From a checkpoint of a small mixture-of-experts model trained on Wikipedia: 114M parameters, 128 experts in each of 8 layers.
Below are experts of layer 4 (counted from 0) of a mixture-of-experts language model. Rows are named router (the router's row for the expert), gate (a neuron's input weights, with its number), up (a neuron's input weights, with its number) and show model dimensions 0-223. Each number is 500 + 25 x the weight over its row's rms, rounded and kept within 0 to 999. Numbers have three digits each.
Before each expert's rows: "mostly gets" lists some tokens that are sent to it at least half of the time; "gets" lists some tokens that make up at least twice as much of what it gets as of all text. This comes from a sample of Wikipedia text that the model never trained on. Tokens count by the router's weight.

# expert 3
mostly gets: " and", "\",", " or", "\"),", ",\"", ","
gets: ",", " and", " or", "),", "\",", " but"
router:485485525489493493539514459493514547519508538531501534525503481511498500546476471513486495487440515476492505510506517483517474507485498570478455480490478497472477518485519469504467507521498482515473526496519514568491501438500475464479460483505503513565501524492491470476527531536508470484496474502492530527465500515536460521535499484517465520558505497500492494509518493499544494462507493464477502499523516514516450453506493506482476472486525533507456527485492502459499471489524483506454483475471526502485495517447532500508538502449511482515489481454496465509527504513487504520506522514473481478431536484491520509509452506542533478519510513544511492500532526450497517517485
gate1:484478481499543460508526467533532468467468466543522474531501539503529528454438480469526474501518501480481533483471501508470473532493477492518515491503495472487523521482513494541477520500509511491494494497519535484497464556496499501508509487520492506461472485544521508492458513478534542511501502492490468471495493511523509471494489471464498541519500500483512547505459487529510450511529555517512500537501518526529501506522489519494459459457527510510522518468460501453509481470525489507523500467514494518523537485515485513543509543485496515519501537477506516560512534467517493460513536518513515483475491492565533485484493580494480470534462508503460495517495486496508529513516
up1:511528497523505471533489512520530462473535490486535503491488527480529494484505501449471525504482498478511512472459510522511518494522495507522518521482477504528461508495484494458471524484530525501501509486471528524469458513486461514531509512553489471482522502509510533511460525448501512500541497539528487487514499475472479513506458487489490496482485499447480512539512495528464491538545485498514491504496506489489550500483439508523444502488469509506486501513476509448522494477542470481479489490488493494546456473535510497533488512540492428472459516466482486506508530488518514476476492434500513476464479520529482436571499545482531479504547506488480474499478470510513502501506

# expert 30
mostly gets: " Genus", " titled", " @", " entitled"
gets: ",", " was", " is", " called", " album", " named"
router:543461471464510518536511512491519511524498544527485523545474488518476512524481457518504487507530532522504510537454502480496472514529489499475483465545486505480450496474498516494456476516518493490485504464475468542507498481501499517440483457511486498504478513482488501507514474556518497519537505509475507507504528469542497525522490472506514504494499499560508485504501514504512525466504517523481501514562538514490452490497499506476506514468516520529474509456477529492475473454507512499470491506486500508504526493435462504475530543432501476477534489497462458498535446507491503543488525534472469463498507449486523494526465480544501493482493518556519498519518536486489543516494
gate1:490500479515486486513497530564467511497478453461498482523495509503503486472500450454488481490550519510478433489505457505532525519514525524511486507522465533534482498481524491486453559518506485476466519483469506548539534513543452470516458487488487518531532491506530461525503492528516491542463489529472499502469508513514518527492515465533503526487474514539501510505492487529502476491520475464521501472492501476484469447501531493453533457526490485496474486507545495507490460497519466508493485489484513521516497506498481517522468483512497549499490459512494461540504504522494506501497516463496423530504458489536473495495487538486513488533535452528498544515491485508502513496532
up1:507510448471513501465496502517509513475528491522481509461519497507443510543502500456489457504491461457454481500508528516505501538510528519534504502511524505491506504509494537513474474515494557505484496481491530491481505513495499489505520533530472465485513496505485531494485493480491507521491492474486508528461484547505520489499476488535570480562479498533516452469492453495514555542498486515531498492514498476502539508507530442527518490496525504500483524430489478502458452499515486492480495518493486478508508495509471464522504507486495477442542497528509510510522540535527509542482479516460526539480430495499454498492479512451510474497530478524489545492517522457493521464506

# expert 68
mostly gets: " km", " mi", " kg", " miles", " mm", " ft"
gets: " m", " km", " mi", " ft", " kg", " mm"
router:553521504477519517556475505481497494530503496539512510500524528518521523486497498526502438544488524501485513515474462488472490503480526533456460518523479502531519459499490536497485491504534471505483504499474499532537519442506465503480485514527470493496542510471492493527512531522456469501542516502478515529479476480510488537518486438520499488510498512486516481506491501513484509505522510520461473546513545476521481505508470503500493470482469508542495536489485522470450483461495497479476479481476486533512533481472461475490557503477522479517498463465506508503539499481493473507508531551485491474509478469469477482544481533578537513488512513498472454480535517471507525537457
gate0:507484495474517480536510500514518521515473488486480489545491472511490525486500538513505473502476525539492491455509474478454485552479518507505468495523518498460483509513489513497505471508519506556518494444498516499456528512552523570494467493512477548494462483537487471536510512515523465482468492519451495521472515511491508564493482498471497521477467510458505453504514533456526464518523559489500450499520485498499527483533514553489485511454517483471511493527507502511533506475497504513510474540501471553498464511505475483510519503450507517485474467509539534485481516534500475457503481549505507480488481469515504521500486497498509536509465487448502503485499547488522467476467
up0:490518470477439475535501501478526544492516479541510492514505491502530563457515526502516485447484514470520475491490505470476487514502503488520493472508487488504509456464520473461457531466505476545485485493481497516488476482500508510498532518471524493523471481486451503499530513560502493519498497490488506479488470503497502544455484483512478519521477485510483483520490516490521508519491525518494443500544519462504496523499484542499495467564523535513475517536525535516521541535563482506483519523471489525469479500497507539587502492499473489445496505528531486493465470458506531487485476501491494507492480454523521521455516524485462545468485469507511483481516498492501527539508

# expert 98
mostly gets: "%", " million", " minutes", " weeks", " days", " months"
gets: "%", " years", " of", " days", " million", "year"
router:477465498457511538518484482486469524532522504522500526526534512504485507523470466527499478497482513492491507512492496492493511488492500542496498511485479478519504495493503522486501458528536499501475505494540482541513511437479482448484506488562478500522518505439435480524506503528514474480557564519452500522493503480506475507524504458521522494486475521495532515493463510493505510477544522526491495505535534505499482462531469545484518475480495465534501507490486516506463458486544496503449494500496460523516499505481476501494532487495510469460485491470480491527533483511525479527494540534478454454492513463456498489529504481565521478523496521508471462471553500469476547503477
gate0:461470482486470492510527498476506523487527489542510528490475465482511468496514499507522526500500485522483535533507514516499484494508551503508493501519443478531474492474501509472505508463522512470532501505467480514506530481568522508491489532469552484460515495481437507515496458499475511505507515486516514520494517531522507504498492459488517527478488525472533576505457520505533532500519497528453482528471429470501486491507470480486489524519535467515453474523506499472509515521474473496489505507494511504510476503552498480496533480481476444484509516481514522477473514484466498490501491540477509517503498445473531489528555537471444472491522492449496490510512529497555553513513
up0:527532516535479521530513517535487515475485546496474498512507499475484513539484491523499492513470510460485441488515508488501517516481457493528481545513517466458455447497503520519508478486464505523492532496510492525476446548471509504468459470490506522479462503504490509526559522521500498482524482519487482496491515482517480496477534518517548515468497482515522421495477542557485531497536491502520490482481492510527453534486494487517490515530523496531471513453550470522499497544480514519480565547532525498464506468516476513466478504481493521511505509503488522500521481524524500505500449473539516539474504503490487520523524517443526482480507509504534505524496483522539458518490